config.toml
hidden_act = "squared_relu"
balance_bias = false
norm = "rmsnorm"
norm_eps = 1e-05
Below are experts of layer 3 (counted from 0) of a mixture-of-experts language model. Rows are named up (a neuron's input weights, with its number) and show model dimensions 0-191. Each number is 128 + 24 x the weight over its row's rms, rounded and kept within 0 to 255. Numbers have three digits each.
Before each expert's rows: a language model's description of what the expert responds to. This comes from a sample of Wikipedia text that the model never trained on.

# expert 44
Syllables built on a vowel, often as, inside words, such as te-as-er, emph-as-ized, Gl-as-gow, acqu-ired.
up3:137138111153094158131099182140110157095089150147163164142090150132137140101158129095146139138114150168175106121151131096114154137161134112103115159106157103094148141149113155136138127156202144090102123137137102115130119113183148117135140148098136150122108186123097116097140180084084118094069166128111103169166091172117101097133121131168166102117131132162152117148064132134106093155161122102114135107134132099113136142133144136129139121147141138101144150139114142133156131149104115136074123128125121150123121132139134104114117116143130116132127126101173114135131118122132113155
up4:130152140143136119148129100139133090129114138104117155137131133063123076125114139113108140172118133115124131106140148106133119122111100147170117162139122106134150183155114109088155166105158164111150129117096096106083147163099144133121092136130116113147147109139136133107128113096115123149178136113130120120128109106080144141176151130089144134096088150110155121099140139103200178099124155144123120151133139165171137144170157106141115153174130140116115167087122112081168106127111125193121089113096098149110140155157135133119168116136108122109147119128112179112129118121110118132

# expert 42
Endings of place, nationality and sport words such as -merican, Aust-rian, Zealand, -asketball, footballer, Paral-le-l, ur-ban.
up0:134143116125105156186128151130165115123111156122094171215099082162129111142089148129139129138151107150114140143132111117100110147181099106106118113120118168135100126180144129143109128094080110137136106172165125114186169135114118143139144116090131117112099101129123078119138124125098121104137080128111130114148106137095126116119096101121150138091124120157126140116150092098114155099119148158114095091130108121105105149120118123160112130158134097141105135184136156138117104135105101154124157157144131104126138143090127090125137137144114132123101077125135134143109127154061117097
up1:088081110078137111127124150169159167145113125109141128110126138101129123171114133085133091152125134134134121113125127110163145108113145175107120141119117139087150149132125181148148130123145089138137118088099175110153059190147149103095083110171121132129087141153143112093114106155141136132122151121163113143126125092133129093123145139115136132077100137117152081115158087090126130126147124138159091168169147172147153138119151086123152156108157138149154110123139126105156124105164085123132143133145118157112122129163149133118115129113131123150107123138100147138146084115120076102

# expert 62
First consonant pieces of lowercase words after to, a or was, such as foc, insp, am-m-unition, consp-ir-acy.
up1:137165112144084119103060104094135166110138152121113124150167119133100111124108121136101077135109110091112125121170116100132134118137098105149114090139179126109131105176143104150137157154185090127158156130130113144115153117106114141111133092166091083133086163094150132121103165101142140110119113146108135150117115119125143127064106177135139128136128145127102145158108152086138156113159122157117082123135122105124082114159129090137184118125104129136115119137120122121127129156155138087118104132109101142106139125132143155160088126142110150105159162131179132126108117159082151134
up2:122132116098172150129142172138150103085078130148141145165116128135167136109144124149168134126134137127126097140114148164121138141086121145125119153083125107117149127111123114131165116114063114150125139121115064113108110164131119154169077157127160099205118132168123131098149124087119109132104106134131163152150143107111094131157149120131122102081133141100165139086099079109157159125117153119142160102163116110112091136126123132112145169144133108103139182146152132128154112147112121114174151167127132149147110161138116140090119103110139125148153117115102124129156099122136176135

# expert 54
Final pieces that close common words, such as -ition, -ty, -ories, -ness, -ues, -ing, before of, to, or commas.
up1:137123126152152154162114168138076089133148126132145116140098080163113151129128077157160113147109160118124116148142172139118141150120121147140125124155103143130132113098112118143169147185035120149142136136174143107147115150159143143127166108095133086154132110140175107133192165147128161135117126176134121162158129138128107122134143152153135102147165136110098163144141108134101130124088124119149093118118146087119141118134119117128137161113060098118151113155121153155101149109163140133127161136096132126148112145128167094151100169135140144123103118079148127116148124116120125130
up2:119176133143094120080125128145101183171114138152102115109169095158091129128150123127134132153150128120116161075162100115180127082095150156145117115133119124102125123120131113138111120114147132114134137144186141102162147136148147094114125104139117140169131147121143115120107110144098115130098121119094149133112133151139098163127137157108145146134196138110186101111165149124152155135094104154136130151125119157116144132141132123186175060153155152182137141108153115127146050129145127130120116122120139137123124155117148156133125143125136129147161170126164124126088136138159090120

# expert 59
Middle pieces of words after prefixes like ref-, un-, conf- (ref-ere-e, un-able, conf-ig-uration), plus where, how, when, though.
up3:115100123085176126173111134104147117148114121136156102121159105144151136127110179143149122142125103113100147153108121147121106125077133130154124137133114125140129116102139106061109110095107154084129097143139143130119149139194104157128130132152154136211108089184136080145159158159123128136130141087144113110118125119081119106116154137150102146128110094088106136125104159144144115156132158141144114148129055135091143149130078125126139110112137158111125121097148168141099135116163122125092182128164157143154152134109112111132113145133133113140134099127126160149139111106108115160
up4:101125114135130126095096137129110137110220135131141097101130113169094143120141121115111146136103137137126190122149168169119109202104123149136124151093133168168126130148134104143094104145116099090137122123132144137115160166117155144133131134110095138095154150144150098150149114106142115133122131163133150141191129133130141115166134128135149141161142125121165155159150089116113101081135181130127150104126132147123135127122173170109142099133088136137148113131112131165134163106147094095144153153142083090135112136149086138112178148158102147127125154112109126138109160136158142159

# expert 60
Vowel or short pieces inside names and foreign words, such as Pho-en-ix, G-i-ovanni, Ch-in-atown, often after G.
up4:151129164172119148127134154151144102138143143145142144114152099144130122131157135158124129137120133150094163121144158106110177152168131128149117148095114106162162099158134116115150135153135123092149099098093141140125172180143137157126094165143135163174113146123121084112118165130108105109097132153142139155113132202156137140156153107128141130149110127174094154076171120145153110157167157142131111112116145143134101116117124150170137153110111173103113102136114137161143145135155112091157165149134079147138108091132153111119109116147133114115129079101157083118130135162090165138
up5:079086181079136191111077123136119113128111144093138126130145182128116129169160154140174169114141113087110135112152158117166123157148121154139112140099136152124156119136146117135153082121120129128128097122107106114099093139165171102134112157112085149112135116157146142105123140151137104122130110133102140182127128173135136098102118116112083107151118136135111163131097128135121136125118123152095109135079132102110119171125130162158128150102134149071131122156140123082133109112154092114099151134149113126146133112139138129127122166101074179124114143120136123092157158163090114113

# expert 11
Final pieces completing a word or compound, often suffixes and place-name endings, such as Mountain-e-ering, peace-ke-eping, spont-ane-ously, Cretace-ous.
up1:116167127168123123115056142148147113104101158160112145143119134122125143079158095161146124143061148118178124114130148128120112144116112126133124136126093099060148135104138123132116119133150156140145155109132105071149121106117136087143109133125159114120144100113142160109140144123096115123125133144150089166103072144140109116131132132144089156128097124132101121165135123131074114144111184135143116086122137130135156136111106098073090137114135078139123158145130122127127142162123110201144120138133134120105126167141094112146075135117099120103128137111102163137127116070160147124
up2:123132132140143115102152127173105111176094150134155161126104123104105106126137148129146141154133142118145134152094080137085195125112122138165114135119147185166139121115155140116159126120144128127118107178111132098153118098152127120132125138141086103097145159143158142122140076118154108183089105129118115140160136118151109140113144119123091126112151144165130135136106140142089127106119081105126114138142131183207138159125132124173117061159156099112120128132108135123075109147093125115144089134120103109090137133107127112138149106124135169088102133160121141133151112113141088103

# expert 57
Middle or ending pieces of words after v, u, qu, such as led in acknowledged, il in Fossil, the adverb ending ly.
up0:106140135123111128143118103168092146184134146107156121121102108099104132123106115129118103144121153126140113121149128164112116156127127152137113087137156126135161103064134080128111141152148150099134114149183125145135107091171138141132153119149142114118142139122162135129171106106115115120119152140147170105155127119174124132130182199144147143146196121111176164171127146105106097100113157127145083127125079149139130148125106116150153113121140125161122042135124132163123126123127106145110105107134133122174130138105131121150096152105164127134094161110113103133115155134113083113
up1:078096134130120177117088152131136152128115101076102143119173155141134135150140088135120128117154164180138096099127158136141128125137163122131110163154155145079143150171105136137156119142151141144127133136095155140119104096136145128152177113103162131137127132098142116101162114150096114151125108081116126088147114106150108101128110124105170135114140187159100125126154114187111125094138116134128116131112136130143098123111150078133061122137135112164138138140147166164162109163130155115100131151132097103069167145127143130154098129161152141164125146121120108091130152129146162121

# expert 21
Noun-forming suffix pieces ending a word, such as -ation, -ection, -iance, -ity, plus words like States, Congress and Government.
up1:132129112145163115171130141119151099140146134140114132146109124140102096126150098109121103099182132113138161109163119125177174145119123114090122165100109091147174130130108081139131142149166128130126117145106135129178148138130135121134104157109080122160108114157130105158131119083123080128141122135144146098100128189164119145147183145108121122124138164122131079097169141090130133126101121110110141155155089156161119146134109144161142119118114123160102112088121054119124138160156125096144158112098154111104107174143112102098089124145140119123165122110129128142140155141087161113
up2:131106133149137109148155139151176106138133136130085134154140115149142112152115107173113099130092115112091149102120102139109144130159123115114125145127117138132147094165155172135106130150101138093110104113152114110163162114129120115139134169126173064103107103122148118099115113123062093133173094123153084122135132166169121118125127129150134120168116111098118139142099142102166129129133159158159095153068111108123128110113105149136149078128156154106100131165107099153126123166135112168157152171105155160093117165141132139098142142181109110130128113151154116163089145161129127148

# expert 27
Common function words and linking adverbs in narrative prose, especially as in as well as, as soon as, as such, plus be, been, then.
up2:136082138164140135115109159126108114165109203117140116121167126173101108140087111131142084121110136141187162112125157139133145128188129098153049126141135131128123129146099095114112129114075107126124138167103091138151152111141146141153135185110119138108124093116136121145101128131133110106114113145140148148109163154121167104126118155126136096111102169079120158122111144147111168131159124129118159135142158152160155126132134097114154138150122142106103125149114145105095147107148166145124107175079126133122115105093151110139127114150116118107129088169121125122150142124083163097
up3:139137140114121130122099130135144144110117149145088164126096109173113130180087094114092123109070125118102168107122164128129106157136131098124127121111147102183178067151116143131149154087142153104076169103135161139153121130137077141114127157128129082116109142169119103122170134102139159088102157124127135095112125117131125120157156110127145129117145100152121132149174135152109124151163127107117127165137113104164125112086080145126129131143095185160120133105093167122143119124105116155069141125126120119109149135133142111111123124158147096137153165136131127130138166136113164166

# expert 49
Pieces of French, Italian or Portuguese names and words, often in football squads, e.g. Lé-o, Jean-Lé-on, du Lac, Ser-ie D.
up0:124133135153104097127120132115115117124084149105121161156131117119111147163165090168123143121104132121108121100125108134122149063116127107136116097134085087089126127140110184136166149125156137136099172107125105153155109107137121112149108096097148119156152159122140157121075083143144120114110121131101068192113127101088100104140072130150097102101136168158147097113144141115116143173129109144135165146076126134147117106110123153150149142146144109137083129095120149090125147165137153130153123108091143141133154146109134145118152102159140141149102142142127103136117112126180091106
up1:135130112105166110128120078089101173166123129045125135092154172166094105157133142077114144172131114126111132131127136140137153104153122131144123084159106166119127125150114128137128112155117120129160087149142133138110106153179164105133182136124099094120144109157129168086113133121134135128090122116128147121107153123163120156100120118080162102112105130149119145112153118144126134072157093123086133099107158092154156132139104108130134119100133136153145107134156157133129093104125184105101123161119134106110138156131111097143088135128109166102153134102169113122143143154112148122

# expert 53
Country and organisation names or their first pieces after of/in, such as Party of Spain, League of China, Muslim Bro-therhood.
up3:099143131114095133104120136117128127191115107138112126141115130141124117103117161133126151122119100106138087109085117117194093118157095144074124094109118140122079057131150105162084143102147131118154137075116140152141097139119098143126103141066123116101120106108104094144115124130133148122161077118142084146149137107120144152155124168083136101096121113168155125128178154107111180133136139147127116093125148116157107123132146142134141131122118088148108129139180099102116170110137147113087137116121098113137095104123115118120171128136078139091111157139125146125111130148096129130
up4:141108153178109133142125130110104114103129144132156104133128101132118136153112130118120126139133130122124125114143123119129150109115087124136116112170160109151155103126108122119129136130128117087131102136163123144133129124138087118066094131141090163171096105089128094131135152114116112058093143136077148139150137159130118121131142111115143076102139156130152146089167158106106191127125112153078139163170078160093154138119125153161122135104147100113136156133167159124157114137164156118148162164155132152132185138146151126111097144144097065148153087175124119157108135116142143133

# expert 3
Early pieces of a word, often right after a prefix or hyphen, such as sp in Subspecies, -e in south-east, -l in Spanish-language.
up1:128123161117106129124094072120119118158114112144165156105135084128114115108116171110106127163100163112114116162152104110098135103126129161123108137078099134108153104063140175143131109125171139108146096105117120120089077125134110136138088137151128150113157134135127150080123148152154125130094194157084151170121102133139128181147115148083100128100127117131204147127148124117085154115141095089128116137097143118121099131134151135141112129104178117149134126123138115135107148092116123126132095110172120109160124142152130161134105096174116118133102119120120133113159143141129138163
up2:137133123114138146107113132105151112114120127170126158164094136129117118138145129097124164139111161161100098113123095094130134160154155073143121136107120127105170141121105138109082139087147136122073160140119129098176106127137100142114133086159109156167113162165081116182138112086111109114116171157161136144136126131101121124171145140148154141107139116164120100136109149159124115175098142148123119138109103138141125188105130115149131169160163113123128179154145106119147129153099152128090132093145111135128160139146135167114112113118103138150123085117133108117153109096071157167

# expert 40
Final pieces of short words after b, d or g, such as g-ame, Bor-row-ed, B-ank, plus kin and church words like father, wife, bishop.
up0:111121139166114148181086127139130154135145125123100121163112127145160169109115096151152135112138132178145087121130107141150113118144133151087121147081141091144106141150138119097151128099102094175134111114148106139117137117129169094116145133085152133071121160125114084097135115163123109131147100142136104141129119142128155122133095133170144172121124157084147106160150086119151138123113108124125127132157061143145065109124110150147085120153150145094119131162125125121127117090164145164077106093081114144129087124119148156162130111121133095128137144161102134113114123124143072114
up1:135083114116144137159155094127131105096169127161088133139141122134137174133165086130135103138163110119118120090146139098152160143107120108118109149150123108131156163065136111114149097119159159126129086118123083104135143099117105122124145103123156085131118094130113130120118108121116103155130117161103137162122117141167099083138179132079100184081114101157112129113091111086106163123154124117124123134125154146105149120129114148120146163143131104092154094131111086115109162125076147133105112178127129077113118139127121156155133139094105176127130128117113151157164144113126155166

# expert 0
Inner and final word pieces like ed, ic, osed, ical inside long words, plus table pipes and rows and colons after Website.
up3:118141113097099123104124173151121103142206150132131095118105133109133164158146123114132190118147144147139151172091132127134175153160126126135110118152128132109123125159142111144115156190130111117073089144112133091134150136141133145149154133087096115073083094155137134090110100115108128121065156157137139138131115102123158119125138113171122111137146139137104156104138180122092160123137134099116134100140110108141143104113108132146130136109116136155154130107119109115121191133155148144116129161179147106127107141107156134121163134154091147163132141100144138154178147120125147173
up4:128106147104148132153132141073158099153107122109107083163125152143143101155115125127179105177147081086127149101143134123170141084099111106099137112147091113157144107160130108139155109122114146114125125098120143136146147156098141106146108122142093123123113124153130089144118149144148113088120110173168175148104114147165145081098138080088122128108109140107110156132139123141133106092134128123146112098103085131111064128145156112139127147148142106106113138154167107134096111114087130100113144136178112180107172115088135103144101138101134120139119085159108123156123125108108121141

# expert 51
Bullet hyphens and pieces in species articles and classification boxes, such as - Genus:, - Authority:, Animalia, Species of moth.
up0:114116101112137111154108160107111163170188120155121107103119084087109100146110117134146134143125140141110153106169129132123110140125068104171117142157162117185101125153117114148114137173144102151097148135150130097136115147112155130103136132157107131127151161149154100137117150143132106128146129118137126106152124128148080125092119095105086139124147163108134088140154105138138187155107164106126147115137156131152106107103081113147112112117130110146076132116126130117126141097163147154181121132093150103117150182150130133117114127110120154149136183125146080119149131112173116064
up1:122144136121108134096105120109132125133155137110113161105155144133134104125131104109152149112154151142124140132115136104135151117121116175141122133141145125162116120116129085109096137114131162122155148122151143100145119134148110119096095127061099129162094120133133120103096122134118154145133092138119130144082150145115133112119112111099139117121118132112094077089156154116177150105106120097140146145162135128123171196120156188086112097126110079156120090086098113112076128066144168151164124140115123149114115110154064125127097111154166101183138089135165110096112138146126137126

# expert 47
Spaces, dashes, numbers and name fragments inside pipe-delimited tables of scores, results and athletes, such as 3–2, 0-0, P-ap-lauskaya.
up1:140140148150155143108106179110126121095130152146152112115140112121124172104115097132144114110117151129154152098114110142141128139134159122148117126122130150144111125152129079121136124072153122144137081086128105123130167111118067158114127157092162132145130184145110093105065153115163095146144076132132133110127119137148112142112122104139143128092098167070143138145146150106126128131122178115108216108108116131148139102121152115131126112152121138139155140121158125112159131114157129122192095141152098098119135104138126146116175131140138141108147105156143110153168133125139197142
up2:134142159156128110132117175109130111111114129116127133111130134124105148114123108061137095144110132176102090134159124109156115135127115154165105146154126146154084142118109133068157095103123125128104121131158132149106132082143063143142145142105104140142160155120111169158084156136112145145112142126109152120155157106158083164135131128081144128095069130076152124115135152122152171122129132112119176144093129141128141146122140130160118123122116129120135146085157153131158123074138136102148134099140119121137160105167126137160166125145151080115137121175151128098147166102137183130

# expert 7
Inner or final pieces of names and words, often in tables and sports lists, e.g. Man-ager-ial, Med-al, Dod-ge, Tele-g-raph.
up0:163130118142132128103126120108121130082143141121075072131117145190111150132147106144112142142109098098114109143096107134155085143129132099108116111122133096110123136141102148156113127122111099145131136128159132085159130118137137135159094121116132149107116137135102094155098156122111102106138095128118071191117090129123122105079090124132146161118105088093120134106118097116101102134153130150140108103140142158101125096123140168076120103102151134157154123151088138119173143103127151135135170116116097194129109173129101132087116137113105114103155088129131132115113072087163143150
up1:067164178109120150167038110136129131149167096149113144106131137170118119114097146130130131124140152092131122112146088145131075152116137170141117127145132151138119121148108135125151119105123113137159127146123094143149085116146121124087133119126125126105139112083068122144108122153113147123146118153170181154145102119148152138108135127123151183092109092107155118135151127103107168143145147167153099121102146147143147117133132125132111118102123141129112118157175109092142114088159093125119127097136141107168132145103154123159100110129125104148174145155110147189115153144104135102

# expert 52
Second pieces of words starting with f, b or c, such as f-is-hes, F-ight-ing, f-um-es, F-ir-ms, F-el-ician.
up3:149137152126150121178160139101118135132164139091078091186103142118179112109093146097147171143131132112169115116100163133111083098104106125134130120129068112136094102150117127146124115101140148130098164080124143111100134118093121135137132135155140098192142133119114097131139120143153076129161099116138158101124150152141111123149132124094147117142165122104102078137106136116153185127116111137153107139115080112150108112137130126109201101122099107111106126081089127099093147126133123156143114104141130107108118166097113133119118158122105133139155170162112128125142134134140102135
up4:088121087145120122113091189131102110113161138135132142124105132107117124098140103129121139098121149144143147153129134093114120133121111115138113159117062147086138153144083156134106167117131155157098091117110124114130119122110095140110110122106147157095117117105059155119104139119126133110105137104178111150153102106164104112141111147162111149160133144100116115124112152120136164120078167067162168156146088155145126134092122117103095108127147132166118162101090157096142142136117139096116157140100153149115122126149150123133172105154139093128099123156085121095103128172099152153

# expert 30
Nouns such as station, club, band, season, team, Festival, and the parenthesis opening league abbreviations like (AFL), mostly in sports articles.
up0:152156139148171056086133101142172113139107133166120144164096101124125152139110136117126137114165138136116152112115105100129112096166152142108142149137125109161117126172159115093133166132149105161082157113109119137129113131122081088162131183130086133122125151182151122127119181138166128118142098131102114153147140143126110116098133137100104088133175146114133132117130152124125115105114120120132144148108144157143137168118156152112144108167109141083124156124150193103116090133155141163179125112117139106110127162116144116100111132129174132145115130153175083120142143107141104095
up1:130111119136149098120106116122109082142156125127141100138122110123098113116114129133122105135105156102168137132159169110132145121105104150113122134145134098116139145119108104120120128135127114150117135141115168140095131146135141137109169135095167167093094122107157092154205119133121071140113191124092189132139134133194078142146147139094121095119124142088119149140125103123122160138121171132130157131119119124101131082113089114127101158100146128143129137175122093186114101140143165142109121147129142109065132129107135112153116177146104170170136160100110122137103134137120168123

# expert 6
Function words joining clauses in prose, such as and, that, which, who, but, however, were, have, been, and commas.
up2:081170118116125115154114125106106133135065117119101148145147077162136119104134151129142093126088111115121195126118149108122105130166128096124123124157073147117122122138177130134094142126134090127152092151123153141124148150102106131163124128172121088146132091168121151135132096089146179154130134150168134140112163160107159123151131115115118137132095137144200137109123134122098125150163117154145106146155131111145114124164167111120076133121157133136172161130112127116099130101151169130113159112124174103134113117130155079135126140125109173118121109125081131131153108083146118131
up3:131175185149102096149118118133140117158104127129118163082091138112144130156120141095132112118107119110121121134103123063110168121123150116130127156158151117184140151106141132114126130118087154187153125117160115126097122166133110132094105155116175101145135149144140113100074106134141147119088141095110135147124102087124150142112113094115142158112128090096154102132128152141175148117066089112072095127119145108124153118148155119158121117147127107135125173110110149120099151098132152136130133118126158117155102096142097162121162131118133064106087130107106148104159146126117115131

# expert 46
Final pieces of proper names, often in tables or lists, such as Clevel-and, LaBel-le, Jur-ade, Dunle-avy, Eliz-abeth, Mourne-view.
up0:147133110123075096114115144092116115140154158098127116150171142122137150122122117154139137102163119167118173127132154104126138165131147119122131155155151164130140088169109083116106137125114101158073127146157102118180156123115100156085180114108139158129101144128162139114108129141096090111152094123126125154114154128115101117126103140136152109098129149105131177101173149133131142126157181117096137157112096111104155125116098146153150139134141127120146098141133114143126075124180124057168177119153126134163122097124107108126116131092116101149123093075131124153112141118117112140
up1:135145139136128160096115104099114123139103129081131140123172131097133106109104126132168113141096133108113127137112181125119123139142147113164118169094119154122080134159109095127096124106117136116147159112108155128069172154104124144110123131150113128131092133136125144099154137121113138096132168122138131148112151110121113125145175137135128101104120170130042114138134126071157171150113100136150145106195136134090088118107128118108152133090120164137125148176091122177148148129119120166125138135141148122137134119107138143158148130144045099130106162141145160168142151115137116122

# expert 18
Word pieces following sp, sh, st, sc openings, such as Stut-t-gart, sp-ent, smoot-h, Sp-eed-way, cock-t-ail.
up0:092164110152124084107097111118115142120131069101119136136170147141094136143062111140130100144159150110139133099132156119185128133097105143124116144119143122162125112086100113130116147110096108128121111147148124120117131152123107141133115145097113134132152123118153170115116133140146120122146109157153185124108124122163119161104096150160133118091117141099107107134155161112139163111122135115133168130155152123125116136113161135139145073125106133142158158127166135109147083097205135093183174135069133122137097092099136105128110099168145153137113123175144102113120137132176131101
up1:111138120113133096112111111100095120114132105119138115117110114089074151120123136113105133145133144137123121114129088083160172111118195122103110090125057150155107149096142110094119123145125131160142120098119129174096127111120143141127097139107146132145106122126105141108122123111165120111119073146149165083143132086136124161125105138158130090126141152113134165100118124098118167146155132124105108100148147110193135160136121107128109142132113076133077150149103116147122104138109131121135079142126111040144135137131127110140124149172139104097127159157132080105127101165114119104